From a checkpoint of a small mixture-of-experts model trained on Wikipedia: width 128, vocabulary 2048.
Below are experts of layer 4 (counted from 0) of a mixture-of-experts language model. Rows are named router (the router's row for the expert) and show model dimensions 0-127. Each number is 500 + 40 x the weight over its row's rms, rounded and kept within 0 to 999. Numbers have three digits each.
After each expert's rows: a language model's description of what the expert responds to. This comes from a sample of Wikipedia text that the model never trained on.

# expert 37
router:497487466468534553595453517515541542491495471488517529543527509462523542524453561504524512477463539538525570452514533456514494560518530518461519492470494476465535508473448428573503520532460552474555503457533423459488402429476482453463481557490471545461495503537458478522481512534560468517471464529528528468475359583525474507422531568489494442518487521577526476469454472520482443528455
It responds to: Endings of section-heading words after == or Ge, such as ography, istory, ilitary, areer, plus life, career and list line breaks.

# expert 35
router:514529431511499497519514509529511482490591492435534533513571493474564490547504493543499476531440494500511448533465481487547433530546426546446539540498407470441492543511424495449541614503471526497491428517505417513467501460513516469476547512430504519442460510514468509444529502561551502582506472432442508521477453486524471523438459544517504468529492543618478449521506512490516506496541
It responds to: Pieces ending in e, often a word's last letter or ie/ee, such as bel-ie-ving, coff-ee, D-e-ath, Re-es, volun-te-er.

# expert 55
router:530496499409549513526450485493491521507467569452575578535521429490475474497510507460518502530529509505547443522532480505502462557465460469433593490538448512514514455493466539524504498526379511470474458459563459448539469501495543498533422559471529513462497394512436435540440552504480499513469497433461540458555529477494493499521538559485530529532460548567452513503517505514543425520523
It responds to: Middle pieces right after a capital initial, such as F-ound-ation, E-duc-ation, D-irect-or, ublic, plus list dashes in infoboxes.

# expert 18
router:495497448487557541546469554563518546520555518469525529540519472399478552545497563496499522492468547559552527448543526476545457546562514561449524429447527483462570536476450448492527513568449535583532516495574459432452452455467506479496486534458477542442497509508464481505480513551497468510447432515477530453534425556522468500437545533475487427533473529553515471472496474516482463514456
It responds to: Final tokens of list items before a line break, such as taxonomy ranks (Animalia), year endings (2007, 1990), closing braces.

# expert 58
router:523451496496584516516480503501499548487424475488544541500523529543482517506420508450536474506461562463577540461548491525519482501488471563475478517453519463508591512494439530508495529477465588532457483504518422468409451470448567488531462496489489506430494516530418473533473497584497620509477480474526500505552496584473436444442490516503555450541448504552516504553491483501504448519473
It responds to: Word pieces following an "st" or "St" start, such as op, and, reet, yle, adium, forming stop, stand, street, style, stadium.

# expert 47
router:508481515462518500548476570474490526451533530531498497515582474412544497557451499524541522492493568504574537402502437511475456492540468491479508454496454479473498567451422458510491602579445534466566517529500463509451485465469555477488496550520434530480491547466477467525527483523449458515485472515461533441494524566512516572445461541537460432488476549584505497536482467521455448554492
It responds to: Single capitals or c starting names and words, especially the c in Mc names (McClelland, McDonnell), plus R, E, G.

# expert 28
router:491498501531518517512462527489496609531496544496513512581514488492471585526460514537533533503542605505495458443548522444479514415510448473462565492475464466547460495430433494541480575528515514433493491505521461457482464445474515521528471546419515460475436496521547406482457494485478577498492530483470555467582484514532485495503472473451524503527425484513505526536595514468527511578462
It responds to: Word-initial D, V, N pieces (also lowercase d, v, ind) beginning a word after a pipe, dash or parenthesis, e.g. Dutch, Dissent, Volcanic, drug.

# expert 9
router:564474502467533493565432538543555589509494504452510545551569507461517546523477530456510467501463534478595469479489531490502424483595482519470544436498508516521551516486459428520545570495433519489517450471557481472425505416520514493472508560446514522485529516455458467524450517517528473473471509518456499432541438556546476487452518500480483438590439479569531481506500491536461474553472
It responds to: Single and double line breaks ending headings, infobox fields, taxonomy lists and table rows, e.g. after Medal record, Phylum: Arthropoda.

# expert 36
router:506482541474540509518508516505477481457468534465442510460519465479444523529486482484475515460482490521514490520518594458447529511452468455535514485471475473472549510551483512547507514535481563496461442582480501533466468442452505539449533534477525563491504546437449521473388523511535523564491494416453559496532394475491507552425485584493512442547423545495477569498487481609517447526529
It responds to: Pieces with r in consonant clusters, the r alone mid-word or word-starts like tr, pr, Br, Gr, as in soundt-r-ack, Gram.

# expert 4
router:503520458523552498570415545567522542457480510483600516510529491475521552552502558557520501554449544498542472477520475478537488478518495469464582429464494511530492537473452439516474536491459533567526457456556501504458480474496537463478467533476451482489440510525478450522454556548510497494487410431497537469549497581528515555513499556417424505521458496486450467553524409569505488516516
It responds to: Pipe separators and commas, semicolons or dashes right after a name in tables and lists, e.g. "Port Adelaide Pirates |", "James Douglas,".

# expert 48
router:566409438504527482535473518527428541563488520406503528499538479465527537569438542524499515503478604584530528497526468488534465528499475518451543433467537438481566484526408489496499450495460536549497506460496492423527491452481477480539527563448517448429487520504459472487477517562528525511507522501499521490555505571501456490420461527549538411525528495563469497517497514542469451544495
It responds to: Closing word pieces after a stem, especially after qu, such as qu-ite, quar-ter, pla-que, plus UTF-8 byte pieces.

# expert 41
router:512516480457564538556439543541512544508508487482511526561502426408517539551474561443508503489474494520551501451546575478555438545550519516466488476505518462483476479455465446557501560521463567623501461460548466448450457509485543462513482541482433535490515514491451514517458464572459506456498419552465516446492451510518470490489484548490490499520471504616519456480514492512494443555461
It responds to: Pipes and line breaks opening table rows or list lines, plus pieces like W-ales, Seneg-ales-e, Japan, They.

# expert 1
router:541449557503530526460490546491518521459511542508492529488548562489486546561504573538542485533466585581541535484501490465482490455509449532469512491500530485518555534526433448507512514517499458615506457520547494442455528436549517519437502473405476479541479454491486512499477526492523495538439519512456572409478465566468498448500436509504442501468411543482555458499513468498493406483432
It responds to: Mid-word pieces as, is, us inside longer words, such as cr-as-h, un-us-ual, cru-is-er, plus year digits and decimal points.

# expert 32
router:468536553476537567523464514565509480582457469446553462489543479519497511483458497492483540438442642540541464468502546501521481481563493507458559493500486447551469482422364492484518509445513536486500483465564507483503462470474531451481530521462541496447460524494496475495498507556572563566474453481522499453530526479490480558492487521499501438588432551547516515480525492521572504502491
It responds to: Word-final d or ed pieces, especially after another d or a vowel, such as Gwynedd, Differdange, Riverdale, 2d, installed, download.

# expert 56
router:457471492456580519513484540540484504530465514500440547558507519481541596512442482528500514515453562551493523502467537550503490497481589555503489399531561464503498507451452498507515531497480571506471549494486479456471463456471522465428534533487441484468508480393466479535503548630499550539537488522493496471597451510492511476424520568485416442519477502536488504461476512502498470546527
It responds to: Word endings following an initial consonant piece, such as best, business, body, language, balance, little, Forrest, often before punctuation or of.

# expert 42
router:493484498486500492525512582488492511515551496471538584545513554470519494549443442511509468548480547512551445469553493456583474548547491554451558483430492511448570481491520454467498539542492501411458538518574467510493487423422498529516452503400465537502465460444456439505485475493531468498474526455526564493531462521529458590480468491552496495501457474498476481525521487590446466561547
It responds to: Single letter e and word starts like e(pisode), E(arly), plus pipes and symbols; strongly the v; t; e navbox links.

# expert 34
router:494461447428570539545501518505563530449551605460520476507509509474541535482486456482513489468500532484486583435480514467422469529517483513412541469492507432500505464483483495630551587518420554480488487462559563453450503434502482510517562569463523534487473479517459430487477483513513492491480501496475527475520533492573517472472519543506438406532524525482463493524518484471438459502494
It responds to: Words in sentence-opening time or discourse phrases, such as "this" or "that" after At or In, plus However, following, during.

# expert 52
router:611493450482479519557506524542535495510520514426510523508524465380495565522494556533492500555443507558575517474551519450516474511488503471496477440432505518477541452536446452532474504520462504499550491447520523468478421443489523498480461489454492491373505493522446493477508551542478501545539519542473555474478392510552473514478470565539476501532462507518535475529525451559534425503546
It responds to: Closing letter groups after a vowel inside words, like ice, ir, le, ur, x, in choice, choir, whole, neurons.

# expert 7
router:469433440493506509541461580464514470545509500490510565512560471524486566543523502519553479483502507481509530483521489463562523412487447546450534511479486471472557609563505500524561514530441481505484524403495461469503489462561493534409570488468421511436507469446484426516497590505518519536486519519458520488538470488518500437477531453399466482538462490524474470547543469541516456543515
It responds to: Word-initial b or B pieces starting a split word, such as banned, buried, Battles, birth, and year digits after "born" or "in".

# expert 22
router:517479531455533506527479512504503504514485521494598521534602431457461479540501521491514568515456575507516488476491553530542495469516502568419470481528527534559497489438425457471543506484469513535496472435454475491413463494533552455508502529468498497427470431534461517531458490498515552502472486430461539504473605496545495497542425497420538470541481564501475524531500462544440440479586
It responds to: Mid-word pieces after a capital or short onset, mostly in personal names and the verb "kn" of know, knew, knock, e.g. "R-ob", "Pr-inc".

# expert 60
router:531498460453546526553460535553538530537515513479516514530549434393480546559454583483500530506460556549547520444534535470533447555533550550458538447462529479451521523471440468508540511555456533580530493479583477438457470445477502478481482539468458553439498514497460454500461500546494448520456440547490517460520411547524474532435523529465475441535470533527483486501486469541464470535453
It responds to: Common tokens like the, comma and line breaks ending list entries, plus decade numbers (980, 970) and non-Latin byte pieces.

# expert 5
router:464528528481558482606414508562495577448444501519518490522492476483488492447477524500563543459492518510486475452551503508534468511542492473436516521514506513570510492494481510577536516486420462425451508485585513461460458501478501546466488524462507610487456499450483507619477504591555491543465446494498513432490520472530460502493516564434473459510467479522430518508550511513499437551494
It responds to: Pipes, dashes, colons and header words in wiki tables and lists, such as Instrument, Year, Team, Best, and pipes between header cells.

# expert 59
router:508470534472515547507449512482453507501540539476515481515508483508557532545487417518484554563507491488488505416556538425500517515586460525474502411468488518591523528466499508545571524490443522570518463550512467514492482473525538418499486517425463556434449472493504433476471625565524556485457491469484515442541463476524454437470457511512434522550417503490459525503477522500491512520526
It responds to: Pipes ending cells in sports score tables, plus lowercase word-initial pieces after adjectives, such as c-ities, h-umanitarian, organ-izing.

# expert 31
router:471512405448512530536511514480505574538474543511559483510540468529493496554433472523504567548426518488530545540496495455549459545493531426494583540530447456514454570513508506509528534533448511393440468471512447464504433531533573479458515551422455526482492434424435441517529513543464573470437489482455515476510471485541472532482427499520519495514497532513481521529520512547527530551499
It responds to: Word-initial pieces st, St, sc, Sc and other consonant starts, such as stands, stone, Strinda, scarlet, crew.

# expert 12
router:521500444482535535554440543543522515510531514471536550518515482376508550560465561471488531500439542553534542455556513474557453540552541559447505452482540488467531538465446455509547533581446543584526486504571489436456462464483533455493483550475473527462491541489454461511476516536490460509453447531497511446517424556535479495470534537447476437538448526551514458505507477490496462542441
It responds to: Paragraph breaks and sentence-final periods before new sections, plus invisible marks after coordinates in lists and tables.

# expert 27
router:528501516445519541517451556546538538511540480471546575557543491459486475541420515490552505538449549507523476396584475483492496548514497499503538513488465486505511490451483471470533573513470525593534497486521450465431519469504520505461414506509460543454519479448446472552522530553477501515505486508482524481490374472549490600476531514504483420487411554534499505529510478540512407486487
It responds to: Words in biography openings on job titles and roles: assistant, current, named, former, American, by, to, plus list dashes.

# expert 63
router:523383483524485540585444524505498483442496478441518514507505546419535563542449502477547488492469521525531538515543471473524476461505505553471483491431526506493503475487533424561523501575532528478448440534527498421458481526438575483519498541417476499524515510498442507518465519514437527499502522462439573436484499589541478549540451531509474543582481498443476486557496487531442513456558
It responds to: First piece of verbs after pronouns, to or and, such as hel in helps, sup in supplant, sim, em, dis.

# expert 61
router:496493446499546533555504523547538549422532485471535490496532521451520502556440488513546477467472502544525456494534563510468526488547458439432483458490555468449552542496520458508565518498383515514515428534473464478479434503502506515427472478495496558448438493494413465560457497529483510474464486487511534468516547561535455588504477557468451487568425515457514432504502477525546475553580
It responds to: Verbs was, is, were, had, have, been after a subject, as in biography openings "(1925–1956) was an Australian".

# expert 17
router:525470452448506532546483562532507495517481505504501465486497528571501525487455454630517517525476526529467536531521479456427484568592480477480577465530479480482571554555474453527519503560452478551487468489464425459445458423530551426442499519515475491510518458449464542526483542582501516502485499551511486480503453457489545504495460521471495433563476537569432493563535462483488475455441
It responds to: Final pieces ending in y that close a word, such as twent-y, part-y, new-ly, probab-ly, supp-ly, Tyrann-y.

# expert 2
router:498497488480467502496497605469498534551523523433535490499482420530482533540423521470498543545497535575513528479534444519565477541517492443464547438483547525446512543521432463541547559538458504516538490495478472412496460469455577470502501506499503551492459499521517482500499563498463434581472490457493474478571438513494408510457485496416505544521428491506499524526518394551429522510512
It responds to: Numbers, spaces, slashes and colons in footballer career lists and match reports, such as appearance counts in Team / 24 / (3), and words like played, against, club.

# expert 43
router:524484464440554466495446555510448545493540525481579585544512467449579538498491436453484562435505490533533489469553441485510451536513461498483576505503457446478548455452535492537537567558510489540463525488505459477529502484477519526542484563460461535521386427472492490517454528473513480530422467515463570506495542482527455540437515553479496432528480470490455574528542497566501479466501
It responds to: Piece le in "league" in sports-season text, plus starts like Mon, Pri, Pl, Sen and pieces like en, ale.

# expert 29
router:486511496490508562537502564572465477465478544445530479511480509526490502541458528513488507457454525558534528509556496492494387515608483472433501520487445467550526485501479457547514485495427453606497415503507435493475503461425528508466510533454507522493488586550471479548466525582480484525423522491418566456482538469488506489529470510485533436543489574523499475548483546497460502455557
It responds to: Pieces inside unusual names, places and countries, such as U-ly-sses, U-y-ghur, I-D, Ind-ust-ry; also England, London, Germany.

# expert 0
router:557493413520540476504503514556468530551511631483562498530535454445531532570469435455481549534479562496510476472525514446479403538538483524505497498463487422572488477397514535560550540554453525494486429505516424505521475487416472475537491513479474483495476500501479459499471549487515494540479504414469514463500508525548459501557493500422519490527485550515539500567554500549464479474518
It responds to: Capitalized first pieces of proper names, mostly places and people, after in or of, such as Val(encia), Ang(eles), Mar, Jun.

# expert 19
router:463424483464492510509499490545530574412555464512543536501468513504533541544518496538537525550428478544525506482549613505550539416506442583471529465469449483512550596513453453554563539599473494479517490492455489471473481442492550542480485495510460538470454565506502487535422533482505481508496470449446560453443430494547441508476529464518487492520461479466481547487544512520514480492487
It responds to: Word-initial m or M pieces, such as married, mother, million, Mikhail, plus unit abbreviations km, ft and mi.

# expert 50
router:458514441468504550563470497510477533517480443433463474513533420474533613563490529538518532535480533532524500494509488482526427526557492510424492499510559486519518478515454522502512482550433506620439553478530449445521510436458530483466500516523397492479507519454461470578432555564524505496497427510487515480542553486573444517461473527490432480523507530559516481502456567506495478491504
It responds to: Closing pieces of common words right before of, comma or and, such as thousand, young, universities, guidelines, domains, importance.

# expert 33
router:511468441511543473570518576565493482421477490503540493535508478499517565533533499475562575475460532505509468492488538546496527480491526549443495514444529448549528499446513463538488539562436503531495499438432466482447432483485510497443505511530539461421521495518468463571504517551534518510460522524442590454453529547582508484492538593491489468493419530531458512505519482526421479423561
It responds to: Second syllables of proper names after an initial capital such as H or W, e.g. Wyl, Harran, Shyla, plus up, down.

# expert 45
router:500499421479523522503467486502473531519494549468489473537546548534536504452441504467474483483503553541486480454531477518526481496571502498459522433432518482555556577526439518528493511531554543582487550554436533472415531461421537480480483517478472482471498511497420463515475549526510529573533478391487478473471440535568472502491428560544427476589467558511495475538479482456507494491573
It responds to: Inflectional endings on verbs, mainly ing, also ed, es, s, as in exploring, disturbing, incorporated, suggests.

# expert 54
router:605496467437507572547528551558467468472563517470565498501487469528475553541482490538497569501447564565559505536488518500470480509540528492423547454503476490511488473499469407511556499527464514589514506445517511443434469448496508441444504521463480467477469498513503491478468527544510499529488446558479577534521520425519476468490500579479426478545497562573475544515445483529538426519469
It responds to: Final pieces of surnames, place and country names in tables and lists, such as Dal-ton, Frank-lin, Paragu-ay, -ley, -son.

# expert 39
router:553497498508578565573474525580421480432478488408545481456561521450572497531493476444472509600484512575488468527522498412547478462505555543517556441581485481452463497486452471456549564512526538482488468498495409491468453481469498451484533510426538504488518480516517502529540504547502453516447539503460502458530504519488442591507510511534471459496496562533476462492493469475484456505513
It responds to: Short word pieces ending in a vowel, mostly ro inside words like petroleum, destroy, wrote, plus de, do, en, bro.